Weights of a small mixture-of-experts language model, trained from scratch on English Wikipedia: 192 experts in each of 11 layers.
Below are experts of layer 7 (counted from 0) of a mixture-of-experts language model. Rows are named router (the router's row for the expert), gate (a neuron's input weights, with its number), up (a neuron's input weights, with its number) and show model dimensions 0-159. Each number is 50 + 12 x the weight over its row's rms, rounded and kept within 0 to 99.
After each expert's rows: a language model's description of what the expert responds to. This comes from a sample of Wikipedia text that the model never trained on.

# expert 26
router:58 60 49 72 52 61 57 37 51 52 54 29 72 58 58 60 55 71 27 48 66 31 45 51 61 73 45 44 32 58 60 65 67 50 55 56 53 61 43 40 28 51 28 58 70 48 45 31 52 58 56 57 40 62 63 53 42 27 47 35 47 39 44 49 47 63 47 42 42 29 28 55 46 30 59 54 51 78 71 27 42 29 36 55 68 41 43 47 51 61 34 69 46 60 38 16 42 49 32 51 60 63 54 45 48 69 48 38 48 40 67 40 36 31 41 80 56 39 59 48 45 51 52 48 55 45 50 46 56 49 58 49 57 47 33 47 51 41 67 57 78 55 45 47 54 47 61 52 80 38 51 50 48 41 55 40 61 60 52 57
gate0:52 62 51 57 50 62 72 61 60 41 66 44 45 32 49 53 15 72 40 33 66 38 51 45 66 51 55 48 44 53 35 58 53 30 62 53 47 59 29 57 39 40 54 28 53 44 43 72 47 45 47 55 55 54 65 52 52 37 53 71 22 76 49 36 47 66 53 58 38 56 45 35 36 53 56 60 64 51 37 35 53 63 49 50 39 47 53 58 45 52 68 63 37 60 37 61 56 60 35 55 68 49 29 43 37 68 48 40 45 38 32 52 49 57 57 39 56 42 41 43 62 42 65 37 49 43 41 67 42 66 40 36 46 47 39 42 56 51 65 52 61 57 35 15 26 81 46 45 67 73 40 44 62 53 52 34 34 58 43 36
up0:38 39 57 39 36 58 48 59 45 53 65 46 54 47 56 31 38 46 51 42 60 68 51 36 44 41 45 59 39 62 44 70 54 54 64 54 45 63 51 86 51 38 50 31 54 32 47 54 58 70 42 33 47 64 77 66 58 46 41 81 28 40 53 46 45 53 48 56 55 51 32 55 26 43 67 53 56 35 51 44 50 32 44 58 48 63 63 43 60 58 62 40 50 61 46 49 62 51 51 52 54 41 49 57 38 60 62 50 33 45 49 73 39 21 67 53 52 32 42 58 62 27 31 37 60 64 28 43 73 51 61 45 55 45 29 43 48 40 58 54 47 47 20 39 63 59 58 54 55 68 56 49 59 64 13 48 58 56 52 35
It responds to: L and fl onsets

# expert 8
router:61 50 60 63 42 19 62 28 52 55 53 30 82 50 77 75 68 73 42 57 41 40 54 71 64 49 43 53 40 61 61 66 65 47 47 28 57 45 54 71 48 38 56 56 57 62 40 47 52 51 53 31 49 71 58 58 52 43 49 51 47 39 52 62 59 63 24 35 40 47 39 38 39 36 58 51 47 76 32 45 37 50 51 51 61 46 54 43 37 71 36 61 28 55 35 40 38 61 46 46 46 58 42 32 57 68 52 37 54 57 54 26 33 48 55 58 64 53 42 64 49 59 28 54 56 44 43 62 62 52 67 48 50 30 47 44 57 66 52 60 58 51 64 51 33 31 58 48 64 67 37 46 52 48 62 48 68 40 32 54
gate0:54 55 43 56 46 61 55 51 66 53 31 35 48 43 40 65 58 78 41 44 56 59 51 48 37 39 49 63 52 15 59 76 53 44 59 49 87 34 46 34 58 50 49 52 32 49 52 37 56 53 63 38 65 62 19 53 61 43 63 48 41 45 70 61 36 63 51 60 62 50 64 56 56 65 47 25 33 64 46 54 60 59 43 59 24 73 54 34 46 56 59 44 43 47 41 42 50 39 44 61 42 46 58 29 40 58 60 59 62 58 47 48 49 50 64 72 61 40 50 46 77 36 52 56 49 54 49 34 50 62 64 81 50 55 52 65 51 48 44 46 41 61 83 48 60 36 46 60 63 67 36 56 50 47 48 58 70 47 56 66
up0:47 51 22 50 48 61 44 53 72 58 55 29 62 53 19 50 48 62 62 58 28 30 72 38 46 59 50 63 71 51 45 61 33 43 56 40 42 42 50 34 54 46 56 53 56 49 29 62 36 57 53 54 56 54 43 46 45 42 49 57 48 54 73 48 49 39 48 50 35 43 38 62 54 81 34 62 45 73 61 67 61 64 36 78 40 54 53 40 40 52 51 37 75 44 71 36 74 54 62 45 57 50 40 49 70 65 47 42 48 24 45 42 60 35 92 44 38 54 60 54 49 51 39 58 56 44 36 36 36 43 59 51 52 43 55 50 26 42 71 54 52 46 51 38 38 45 52 45 45 47 51 40 43 65 46 73 46 57 59 52
It responds to: Latinate word stems

# expert 59
router:56 31 48 66 70 42 64 45 59 42 66 26 54 50 58 61 63 44 59 66 56 49 39 64 65 60 43 42 27 48 43 46 77 50 52 64 48 48 57 48 48 28 51 52 62 67 79 47 57 37 69 55 50 71 59 73 44 30 71 41 37 56 70 52 34 53 49 43 37 34 52 55 54 57 68 47 50 61 44 54 51 56 57 41 49 42 60 48 18 73 46 55 54 43 49 50 40 45 36 44 54 50 62 40 49 41 46 60 45 50 65 52 39 42 53 65 53 42 44 51 50 74 30 53 67 52 48 43 49 51 44 43 51 29 34 38 50 62 41 69 65 68 47 58 19 62 76 78 63 39 43 29 58 35 59 59 45 39 31 53
gate0:34 50 42 60 45 45 46 52 66 33 17 51 50 49 61 47 45 51 72 52 44 56 43 47 57 66 48 57 55 60 61 56 70 49 65 49 46 58 16 33 50 56 47 76 67 39 56 64 31 40 44 46 71 58 43 25 57 31 56 83 32 30 46 55 18 39 60 29 58 43 43 49 57 34 66 44 41 48 60 63 42 53 52 57 58 40 58 53 49 43 49 49 64 65 69 33 53 56 53 32 42 54 41 35 32 42 43 45 41 41 87 57 50 60 56 48 51 62 48 49 32 49 41 40 60 56 38 36 40 57 46 42 46 59 43 40 34 51 45 59 49 41 41 39 41 48 52 57 61 65 52 39 51 37 34 32 78 66 50 51
up0:54 65 44 38 60 50 31 69 45 50 48 52 40 35 38 57 52 45 54 51 34 66 70 66 32 34 17 46 73 47 43 41 47 32 33 34 59 44 62 41 64 57 43 41 41 51 66 56 68 77 51 54 55 56 77 43 53 71 39 66 61 62 63 68 63 47 63 53 61 42 42 51 34 45 42 54 31 73 60 40 35 68 55 67 55 71 45 24 44 64 56 45 60 50 27 49 64 44 70 42 48 40 37 65 66 62 52 48 42 44 43 41 46 41 50 75 49 45 76 40 56 48 29 60 41 62 51 68 48 47 46 69 66 31 58 39 36 63 52 46 56 53 51 57 46 53 56 50 37 43 57 46 44 65 43 50 35 52 64 52
It responds to: Month names in dates

# expert 22
router:63 52 45 69 50 56 56 37 79 61 49 38 73 39 54 71 55 57 32 70 68 51 54 55 83 39 51 43 50 49 43 34 51 59 65 45 50 53 45 42 63 63 64 71 48 57 72 47 55 50 52 53 70 52 47 59 53 40 47 51 43 31 46 53 60 76 51 43 47 50 32 47 61 34 50 20 56 62 39 45 61 58 49 41 40 43 43 61 23 73 41 52 37 51 34 49 34 47 40 66 67 53 52 52 47 48 58 52 36 25 62 38 24 46 34 54 44 58 50 50 53 57 48 66 50 42 50 63 45 60 53 45 54 54 53 47 43 57 50 78 54 77 65 57 32 70 56 62 66 59 54 19 66 38 67 51 33 53 52 46
gate0:48 45 46 59 46 68 26 63 51 47 55 42 49 53 62 62 58 48 59 53 52 65 61 43 30 50 66 33 37 46 43 50 59 73 49 53 40 35 38 50 73 54 57 56 26 59 28 26 38 36 51 38 41 65 44 59 48 50 52 64 38 31 52 57 49 52 61 41 58 38 61 48 35 51 51 49 47 61 62 29 62 74 47 66 49 32 51 64 47 29 35 62 58 56 50 39 49 46 65 44 55 52 25 40 73 39 42 51 65 63 48 58 34 65 49 55 56 59 58 51 59 40 21 55 35 52 39 23 51 74 75 34 34 34 22 52 43 52 59 57 47 55 38 38 58 47 62 50 70 58 38 20 64 58 49 44 49 65 46 57
up0:50 30 46 58 44 42 83 55 63 44 65 50 46 49 69 46 52 48 62 62 58 62 57 40 69 32 56 56 52 42 35 39 54 57 75 34 20 61 58 46 37 44 71 57 58 55 41 53 39 55 28 52 69 37 36 48 37 52 58 50 44 64 50 49 36 59 46 55 37 39 58 61 57 57 43 51 54 56 41 73 42 43 53 44 57 45 51 39 61 54 57 67 74 43 35 55 59 39 43 52 53 75 58 31 43 28 48 33 68 32 43 46 66 51 62 47 53 60 49 57 26 68 66 46 43 46 49 41 61 49 50 41 43 65 52 46 52 85 35 52 22 74 37 65 64 24 39 48 44 51 75 57 62 39 59 44 47 43 54 43
It responds to: Closing brackets and quotes

# expert 12
router:65 45 62 56 47 53 78 44 49 48 50 39 66 48 69 75 61 55 44 45 40 37 44 53 51 47 21 34 52 50 53 64 57 66 56 52 45 39 42 50 35 42 52 64 69 39 69 50 53 44 50 53 69 55 55 56 45 51 62 63 36 35 62 71 44 56 43 25 45 43 39 44 54 34 43 40 53 60 39 27 40 39 59 52 51 63 34 36 38 56 27 44 29 59 37 47 44 64 37 37 63 49 44 39 46 69 58 51 32 30 44 54 58 55 70 69 59 26 49 63 60 48 40 34 72 47 46 51 46 44 54 47 66 31 34 39 35 67 53 61 63 72 68 48 19 46 47 49 69 46 40 43 52 39 49 47 46 18 38 39
gate0:51 59 33 66 46 56 39 56 65 48 56 51 56 54 33 62 57 45 47 17 33 58 48 45 58 48 28 59 50 47 42 66 44 53 59 48 53 41 71 50 35 32 47 25 57 67 68 46 47 36 52 29 49 54 38 62 48 47 53 48 27 50 45 70 36 44 33 47 36 54 69 41 37 27 40 55 61 35 51 58 61 38 41 50 58 36 38 52 37 56 47 70 49 28 48 32 57 55 57 44 49 51 39 39 41 42 76 69 42 55 52 51 41 76 47 52 41 47 34 56 31 50 63 22 54 33 66 71 41 36 26 68 45 36 55 26 71 40 47 78 52 59 56 51 36 48 63 48 66 54 44 51 41 62 51 44 49 61 41 58
up0:65 47 69 58 55 52 59 51 35 72 52 67 51 47 58 56 68 58 30 56 74 45 36 59 58 52 53 48 68 55 49 52 40 31 32 72 66 55 33 44 48 39 65 54 39 34 61 45 39 41 46 61 39 70 59 56 44 36 39 56 63 48 71 54 30 54 68 55 42 38 56 49 60 52 56 55 50 76 56 45 57 46 76 71 40 65 50 72 65 38 64 55 82 32 43 46 54 49 35 50 49 54 59 47 50 57 57 52 47 47 72 39 55 45 49 40 35 42 86 40 43 40 73 55 46 66 29 78 61 54 59 36 54 57 47 61 69 52 47 40 49 37 35 60 65 60 51 52 31 65 39 43 55 63 57 47 57 41 42 52
It responds to: Digits inside years

# expert 16
router:62 54 58 72 63 34 66 49 73 44 49 04 67 61 55 50 54 46 46 45 67 55 43 67 49 52 41 38 49 68 58 46 55 62 51 61 45 43 43 45 40 53 50 44 44 48 60 48 39 60 59 41 44 78 75 47 41 42 61 51 39 45 43 66 48 62 43 41 57 46 49 51 41 54 34 49 69 61 57 55 61 50 59 46 51 48 43 36 31 59 35 60 56 44 35 45 22 61 29 50 61 48 56 40 51 50 54 47 46 46 48 07 35 41 42 72 56 49 45 42 37 44 51 36 34 34 65 56 38 44 63 51 58 30 45 55 61 69 48 58 76 60 47 52 17 69 53 74 41 54 55 47 54 41 77 67 49 49 52 54
gate0:38 70 42 50 54 52 47 48 47 57 42 47 56 53 50 51 63 46 48 17 52 55 60 52 50 35 51 61 31 63 67 49 49 47 57 34 47 52 47 56 54 50 40 46 46 69 59 57 34 67 52 41 69 52 48 40 57 27 62 42 56 52 37 37 50 37 60 48 41 41 53 42 70 46 53 23 62 35 36 40 30 43 43 55 54 30 58 52 42 52 69 61 66 52 72 63 38 65 57 40 63 42 62 45 44 58 77 60 40 61 53 26 41 64 61 51 73 42 61 59 82 36 56 45 40 62 51 50 50 43 58 62 51 52 29 52 53 48 57 70 73 23 51 61 51 44 66 60 74 60 42 78 37 28 68 34 45 66 56 32
up0:41 69 33 50 51 45 59 52 53 68 46 43 57 48 55 56 72 44 42 45 49 54 48 54 48 59 61 55 40 48 66 51 43 58 61 52 44 57 55 69 48 66 57 67 40 62 42 82 38 49 62 38 63 55 48 28 35 34 66 39 39 74 34 39 63 22 53 38 49 33 51 43 50 54 41 42 45 38 43 59 39 46 40 66 54 39 65 42 47 45 62 71 46 56 74 49 36 65 35 51 78 46 68 54 39 67 63 64 43 58 56 28 52 59 69 43 73 28 63 58 69 45 60 37 47 66 59 43 56 50 46 49 56 44 39 52 56 60 46 58 71 20 55 68 50 59 59 62 55 62 36 81 52 38 73 42 53 48 58 57
It responds to: Space before numbers

# expert 3
router:45 46 45 61 64 41 41 34 67 56 48 37 47 57 55 66 65 47 54 51 51 41 45 66 60 39 49 30 37 61 64 47 55 39 65 56 50 52 41 62 55 34 40 65 52 38 83 44 62 39 63 45 46 61 66 39 26 49 45 36 36 50 62 49 50 80 41 36 54 36 39 53 49 49 58 49 51 72 49 52 41 39 45 54 59 47 55 37 38 55 49 31 42 51 42 45 32 70 49 50 69 47 52 59 64 50 45 51 23 50 64 42 30 48 49 53 56 37 49 47 50 67 34 44 42 49 58 54 47 63 87 72 68 54 25 52 65 48 67 74 53 42 57 44 33 73 60 76 47 56 54 19 61 36 66 47 61 28 51 49
gate0:47 63 45 57 52 37 54 62 49 43 45 45 27 62 55 32 48 69 55 43 44 43 46 49 48 37 30 66 49 45 72 45 54 49 53 50 14 57 68 54 44 42 53 56 55 45 51 63 44 49 62 55 39 31 46 57 59 32 48 37 54 59 63 36 57 51 45 37 46 36 48 61 31 48 28 60 53 85 66 42 27 39 38 56 58 74 56 21 40 56 51 35 67 72 49 51 52 59 71 33 36 47 51 54 49 37 40 48 35 57 55 39 37 43 49 49 28 62 55 44 78 46 36 50 50 49 50 60 25 57 58 40 47 56 51 50 83 53 56 68 41 45 39 60 66 40 52 32 68 52 58 24 53 55 30 58 34 49 52 41
up0:49 52 72 60 54 66 31 49 62 27 51 62 68 53 74 48 54 49 53 36 68 54 46 51 68 46 67 60 31 67 39 46 45 56 51 47 53 52 70 66 50 55 47 38 70 61 64 52 50 24 48 29 54 49 37 59 32 55 48 40 56 31 55 28 60 35 59 51 36 56 56 62 55 51 46 31 45 36 59 40 47 30 64 38 86 43 39 40 47 57 39 31 54 61 37 46 64 78 49 80 31 43 60 44 37 57 41 45 54 65 58 44 45 50 57 53 51 52 45 59 55 44 37 67 38 57 61 43 46 33 61 58 51 52 56 39 35 24 52 38 31 45 49 51 50 66 13 42 50 49 28 43 43 42 44 49 55 51 50 38
It responds to: Country and place names

# expert 44
router:51 48 61 68 56 34 66 43 54 47 65 43 53 72 70 55 72 51 45 54 46 52 50 62 36 56 55 32 31 41 54 53 63 66 72 45 43 32 44 42 46 47 33 64 59 53 69 51 59 58 51 29 64 48 66 59 40 53 51 38 34 35 58 48 47 65 56 32 50 57 42 51 34 41 49 57 69 49 60 31 46 42 25 43 56 35 36 42 36 53 52 63 33 43 54 30 45 64 25 50 65 62 41 45 51 55 39 65 51 59 60 37 26 24 68 47 40 43 38 37 56 56 24 39 54 38 53 80 29 50 76 46 68 31 38 22 56 41 63 56 59 54 43 62 42 53 44 65 48 45 68 44 54 49 49 40 56 42 41 51
gate0:42 49 30 43 48 33 79 35 37 44 60 44 53 22 64 56 52 43 41 59 39 52 54 56 66 63 60 63 44 61 43 57 55 60 60 18 28 59 56 51 37 40 46 45 40 51 44 54 44 47 57 42 77 22 53 67 68 38 48 55 51 31 50 56 58 32 37 42 55 48 38 45 62 42 64 38 32 44 51 50 57 17 37 59 64 52 60 45 49 59 54 47 43 47 33 61 62 39 43 30 39 47 45 60 39 66 67 67 54 43 52 66 43 21 62 51 50 50 52 48 54 44 48 65 57 45 41 41 54 44 60 35 77 67 37 49 42 37 60 39 50 57 55 66 53 53 31 47 60 52 66 62 65 52 60 35 80 52 58 26
up0:49 58 27 46 55 39 75 56 40 57 51 45 60 27 61 42 42 40 50 53 50 64 52 54 48 56 57 59 61 51 51 59 64 56 54 54 22 72 49 64 61 36 44 51 55 47 66 51 53 67 59 38 76 34 64 58 65 44 46 43 43 30 57 43 73 31 47 45 48 68 46 46 54 49 46 34 34 59 53 28 67 31 36 53 62 50 69 57 42 42 40 69 31 35 45 74 70 58 45 43 57 43 35 40 29 66 56 66 55 37 53 54 35 22 47 42 36 49 41 49 55 50 40 55 54 37 37 54 67 49 53 38 63 52 28 24 40 28 70 34 58 53 44 53 72 60 29 54 52 50 64 50 52 57 58 41 71 41 46 41
It responds to: Foreign name endings

# expert 35
router:83 50 56 69 53 47 55 43 48 51 51 48 53 62 57 59 55 44 32 69 44 43 24 53 69 53 42 53 21 55 64 33 58 51 63 45 42 50 36 43 54 37 42 51 50 43 77 49 68 71 69 49 66 53 42 51 44 47 51 72 42 32 66 53 51 67 46 45 28 57 20 33 46 52 45 47 59 58 55 42 50 53 54 54 55 27 42 61 35 48 50 67 46 64 24 36 19 61 51 55 55 61 50 19 44 52 34 45 50 42 78 42 33 30 55 48 52 59 31 57 44 52 39 48 37 41 35 46 49 54 49 48 60 55 48 37 50 58 43 69 58 53 66 53 42 47 45 53 62 36 44 24 68 27 57 46 51 47 65 56
gate5:51 42 49 48 63 44 47 42 47 70 34 45 54 53 63 62 65 52 51 23 39 61 49 35 55 48 41 63 40 59 74 45 56 61 42 37 63 46 48 46 35 41 48 50 47 61 49 34 72 55 43 36 40 41 46 37 63 53 52 61 47 37 59 39 45 44 76 29 36 40 60 71 60 31 54 40 64 49 74 48 34 71 75 69 53 88 66 41 54 58 49 61 37 46 50 46 39 53 48 39 26 50 50 50 55 54 55 53 79 31 75 64 45 54 42 48 47 41 24 68 74 57 59 38 51 68 38 42 40 54 36 65 48 59 43 56 42 71 64 48 57 39 48 63 39 50 54 45 39 46 55 43 49 59 67 30 47 60 56 67
up5:61 85 44 63 39 32 51 66 47 49 50 67 51 73 56 45 58 27 43 60 43 45 29 39 47 43 49 52 53 64 73 34 57 51 27 42 51 56 41 60 67 39 52 48 52 34 70 63 48 56 54 49 52 45 37 40 41 56 49 74 49 39 51 57 37 43 61 40 39 43 35 63 29 52 61 62 44 50 45 36 34 41 44 51 37 43 66 47 60 37 38 60 68 51 40 40 46 30 68 48 64 54 65 42 68 67 53 55 25 53 66 46 54 58 56 41 14 44 29 38 60 64 67 50 34 43 59 78 29 52 61 62 52 61 40 47 43 38 61 47 78 37 57 39 52 41 47 50 39 37 50 58 55 38 42 58 46 56 61 32
It responds to: Infobox field separators

# expert 45
router:76 50 60 75 52 51 64 28 45 50 51 43 65 62 78 67 56 63 51 51 58 29 30 64 64 64 43 45 55 70 67 60 58 57 39 45 58 50 36 67 52 55 44 77 62 61 48 43 51 56 62 48 47 51 57 63 32 40 40 67 47 41 54 52 57 57 40 24 44 49 39 40 40 59 55 52 46 72 55 31 37 51 43 49 52 60 55 32 43 53 28 64 30 49 48 33 39 51 33 45 53 68 39 44 45 53 49 33 55 56 55 42 51 21 58 60 45 57 55 61 58 49 24 51 41 39 55 57 48 51 41 61 46 33 23 37 48 72 44 57 56 50 38 44 39 59 57 51 73 69 40 38 79 42 70 49 61 50 36 68
gate1:42 43 63 53 47 67 65 50 52 65 61 54 41 37 45 58 36 45 62 53 34 35 58 60 43 33 45 52 54 63 40 48 40 53 47 34 20 59 65 72 63 63 44 45 55 65 60 46 74 59 56 37 50 38 61 21 43 52 43 52 38 65 71 49 66 44 45 40 50 39 21 47 46 53 40 49 62 38 70 63 38 81 43 76 39 49 65 47 49 54 47 68 44 40 53 57 46 54 36 40 62 60 46 69 27 77 54 38 50 44 49 35 69 48 68 67 32 54 44 37 59 55 61 41 40 56 57 46 57 62 30 53 14 44 52 55 55 70 58 47 58 51 55 52 56 47 59 55 50 56 41 53 52 47 42 52 64 43 76 74
up1:71 86 62 50 34 52 42 53 80 40 36 77 50 50 58 42 50 74 64 39 50 49 57 57 47 24 50 40 64 49 64 70 48 53 53 63 36 51 45 31 44 53 47 55 76 45 51 27 55 46 47 55 55 70 64 43 76 58 54 47 51 32 48 61 45 69 42 36 58 68 65 43 39 44 64 36 65 63 36 57 52 57 33 56 58 60 41 52 59 55 43 48 34 39 56 30 62 55 42 41 48 64 50 50 56 47 65 51 57 47 67 58 51 42 39 46 51 56 71 60 50 71 48 52 26 29 51 75 70 46 46 64 67 48 51 50 46 39 63 64 43 26 49 49 47 57 47 36 47 48 52 47 50 50 30 56 71 42 71 31
It responds to: Latinate mid-word roots

# expert 61
router:57 44 49 64 43 42 58 30 46 54 66 38 61 51 65 57 62 79 52 43 62 30 35 53 34 59 46 37 37 72 60 55 72 50 60 48 34 58 44 33 42 42 47 54 59 51 42 50 52 55 53 41 60 52 51 57 40 52 55 45 31 23 54 48 53 67 50 20 34 28 52 39 46 56 45 29 36 59 37 37 34 45 52 46 53 24 45 55 48 58 54 52 47 55 36 40 43 63 45 53 54 56 47 57 58 81 63 54 38 34 48 32 24 59 47 60 69 50 47 34 58 44 39 63 64 54 66 49 60 48 67 65 71 50 39 37 74 58 43 62 58 37 76 51 24 64 39 55 61 66 39 48 54 47 70 51 49 34 43 71
gate0:57 43 44 65 32 55 54 47 67 78 57 32 38 50 36 41 48 59 54 37 65 53 53 68 46 58 33 45 36 48 58 53 47 56 48 40 53 55 57 45 36 25 53 44 71 58 26 22 44 56 36 59 43 53 45 68 50 58 51 53 40 58 34 32 36 50 50 21 53 43 50 39 69 35 37 39 39 50 50 39 56 42 44 38 47 46 26 65 87 66 69 64 58 56 30 63 46 58 43 37 76 38 51 54 61 56 65 50 62 70 71 37 59 39 46 45 59 64 40 64 44 67 62 36 42 38 40 64 41 43 50 39 60 48 30 40 62 39 46 46 54 48 64 53 52 48 27 31 49 72 52 65 49 41 58 52 62 54 39 58
up0:53 54 49 33 57 46 47 45 43 57 59 32 52 52 39 32 46 63 39 47 57 49 46 60 46 46 28 40 33 59 55 61 26 49 50 45 30 66 58 48 55 47 40 45 29 61 64 53 55 25 60 40 52 30 66 46 51 27 48 36 48 37 49 53 53 51 69 51 63 38 35 53 36 63 47 34 55 42 54 44 53 54 53 52 61 54 40 41 46 74 45 62 75 41 54 69 47 54 56 64 45 64 45 47 40 66 47 65 46 58 58 49 65 60 51 47 99 63 63 56 50 43 54 71 62 63 33 24 66 42 40 56 70 49 41 27 38 75 59 64 50 33 55 38 56 60 73 52 50 61 34 44 47 50 60 63 59 37 53 49
It responds to: Adjectives and adjective endings

# expert 36
router:52 56 59 50 58 55 43 16 49 58 70 42 50 58 59 62 65 73 28 50 60 38 49 54 59 53 39 40 52 60 48 50 57 68 53 30 50 40 51 45 44 52 52 61 69 60 65 42 55 68 44 56 61 61 47 52 40 56 58 42 60 21 57 53 44 50 43 24 54 34 46 51 42 29 52 40 60 57 53 45 63 46 40 66 61 53 44 55 27 65 26 38 44 62 51 26 36 45 31 49 61 44 57 31 31 46 52 52 31 32 65 41 63 46 49 87 62 49 52 45 31 35 48 58 53 57 54 51 51 51 68 36 74 26 62 49 57 67 56 58 49 40 27 59 53 49 72 57 40 44 40 44 50 26 49 43 61 36 41 75
gate1:48 47 61 59 51 33 46 60 67 54 40 44 56 42 58 52 74 39 57 73 44 42 46 58 59 44 47 53 44 49 52 64 68 49 56 36 55 57 33 30 54 44 49 55 37 42 43 42 74 59 60 52 43 58 68 61 70 70 53 69 59 53 49 60 51 55 45 40 48 68 43 34 52 48 44 80 53 45 53 50 64 53 40 65 46 36 48 68 46 36 51 50 58 58 47 33 39 46 36 56 47 35 17 64 49 52 33 48 60 53 59 37 70 57 34 48 39 54 51 73 74 54 69 63 53 48 58 31 40 39 53 57 46 55 33 51 36 50 46 53 36 91 58 27 45 45 46 39 47 68 65 29 41 42 74 48 68 71 29 67
up1:60 60 49 49 41 29 44 41 50 55 58 45 59 36 55 37 45 34 53 40 63 30 54 54 47 42 51 34 39 46 60 62 66 26 80 53 53 59 67 58 62 27 47 44 51 61 40 34 53 37 54 50 33 66 40 48 30 58 40 41 48 52 64 38 57 30 60 42 37 34 46 50 47 44 60 59 61 77 74 45 61 46 29 34 53 65 42 40 29 58 30 62 54 31 36 51 45 56 54 39 62 37 55 43 50 36 49 67 46 73 34 51 49 62 44 55 22 62 61 42 62 39 75 63 48 23 35 36 34 38 58 49 49 34 61 48 50 33 56 42 45 42 59 63 44 51 34 33 36 34 43 41 58 70 34 51 57 49 56 66
It responds to: Name and title pieces

# expert 17
router:45 41 45 59 63 50 68 43 59 59 66 28 71 59 62 61 72 46 39 61 35 50 53 59 47 38 23 33 47 56 41 47 61 62 49 44 40 53 40 41 46 47 57 65 60 53 47 49 47 64 57 47 57 63 56 46 48 38 62 57 46 36 69 71 64 66 47 38 46 48 42 33 35 52 38 54 39 70 41 36 65 73 57 68 46 51 56 60 00 50 44 54 42 73 52 36 42 45 49 41 55 52 43 49 40 48 47 45 57 46 58 37 55 30 54 48 44 48 39 63 42 47 30 62 72 51 57 61 47 41 75 52 60 46 39 32 45 65 71 83 59 56 63 62 40 50 65 74 43 37 52 40 54 50 67 37 50 42 37 54
gate1:60 53 72 49 49 54 69 48 48 21 39 51 61 42 40 53 61 49 61 59 55 33 42 53 65 41 57 54 56 66 58 49 46 68 60 49 66 32 61 57 46 35 47 38 44 48 48 41 56 80 39 34 35 49 62 47 49 46 31 70 24 45 43 60 39 56 41 40 58 63 53 47 46 41 51 35 41 57 45 77 48 61 54 21 18 53 67 34 41 58 81 67 31 61 52 61 81 61 55 62 37 63 59 68 57 48 47 36 44 43 62 46 33 55 50 49 51 52 38 54 55 45 55 43 48 47 66 52 27 66 51 45 51 20 30 70 57 44 38 46 44 56 49 42 61 45 43 46 42 53 41 55 79 68 51 47 42 42 39 47
up1:26 38 46 39 19 60 55 50 61 73 34 58 39 70 44 62 45 72 73 53 57 19 62 40 29 31 67 50 65 35 46 39 60 53 52 43 74 43 59 53 69 34 45 63 52 52 38 41 55 42 64 50 49 33 42 53 45 43 41 58 53 45 53 36 62 57 56 56 51 39 68 43 44 47 67 20 48 36 46 57 43 55 42 43 51 52 62 46 55 48 78 70 44 64 58 34 68 67 59 50 40 51 34 46 54 44 55 57 41 57 50 56 48 38 35 46 30 48 20 42 50 45 56 40 52 57 58 52 62 60 55 35 46 48 54 43 37 16 49 48 42 65 49 48 61 57 68 70 43 29 44 56 37 54 52 60 75 55 41 51
It responds to: First-name starts

# expert 20
router:74 58 32 66 49 44 54 57 55 59 50 45 60 35 60 71 54 59 54 70 44 43 58 55 70 49 44 36 39 69 45 54 64 61 56 23 37 46 36 57 64 57 43 59 72 54 40 34 61 53 53 30 47 71 52 46 45 45 41 34 39 44 44 50 33 61 33 46 37 45 46 36 38 39 61 44 47 85 55 33 60 40 49 65 42 64 70 35 33 54 51 50 37 52 40 52 39 56 40 40 52 45 57 35 36 51 49 49 36 50 56 32 51 38 66 68 51 61 27 65 60 64 38 47 55 53 39 40 58 38 59 48 38 51 45 50 54 72 70 64 68 59 46 72 47 45 54 67 61 43 24 56 55 46 76 52 69 41 31 76
gate0:33 37 45 62 54 55 47 66 40 45 30 54 57 46 79 48 58 53 30 42 38 64 42 76 46 60 63 60 63 77 49 44 45 64 66 54 39 44 38 39 67 72 59 38 61 63 52 60 52 39 36 56 40 53 62 60 40 41 80 34 49 51 74 60 43 22 45 38 30 33 60 45 65 45 57 66 55 67 58 55 49 39 53 42 63 29 58 48 61 45 64 62 35 65 51 43 51 49 41 31 59 46 56 50 49 65 68 48 53 59 38 57 47 53 52 59 56 33 38 56 57 73 46 50 39 60 61 49 51 31 70 42 36 35 41 54 36 57 65 42 47 68 40 55 48 40 37 38 60 34 27 32 60 54 37 68 47 66 63 53
up0:68 69 41 41 53 52 54 36 45 61 42 51 43 42 50 61 57 41 54 70 48 64 57 24 47 53 41 52 15 57 36 67 47 48 43 56 59 44 53 50 27 57 77 64 56 41 44 26 62 52 44 50 44 45 49 46 49 65 44 56 58 39 40 42 75 37 44 51 61 65 43 54 47 47 26 51 59 64 38 49 48 75 64 32 47 62 36 58 42 47 54 52 44 35 65 75 36 44 50 37 39 67 59 67 59 57 64 20 61 32 40 65 65 50 55 61 34 57 57 57 58 53 64 53 77 56 67 56 69 50 68 44 69 54 57 59 64 47 55 55 30 58 56 30 29 56 56 60 38 68 61 55 58 57 66 31 51 44 50 48
It responds to: Word-start fragments after articles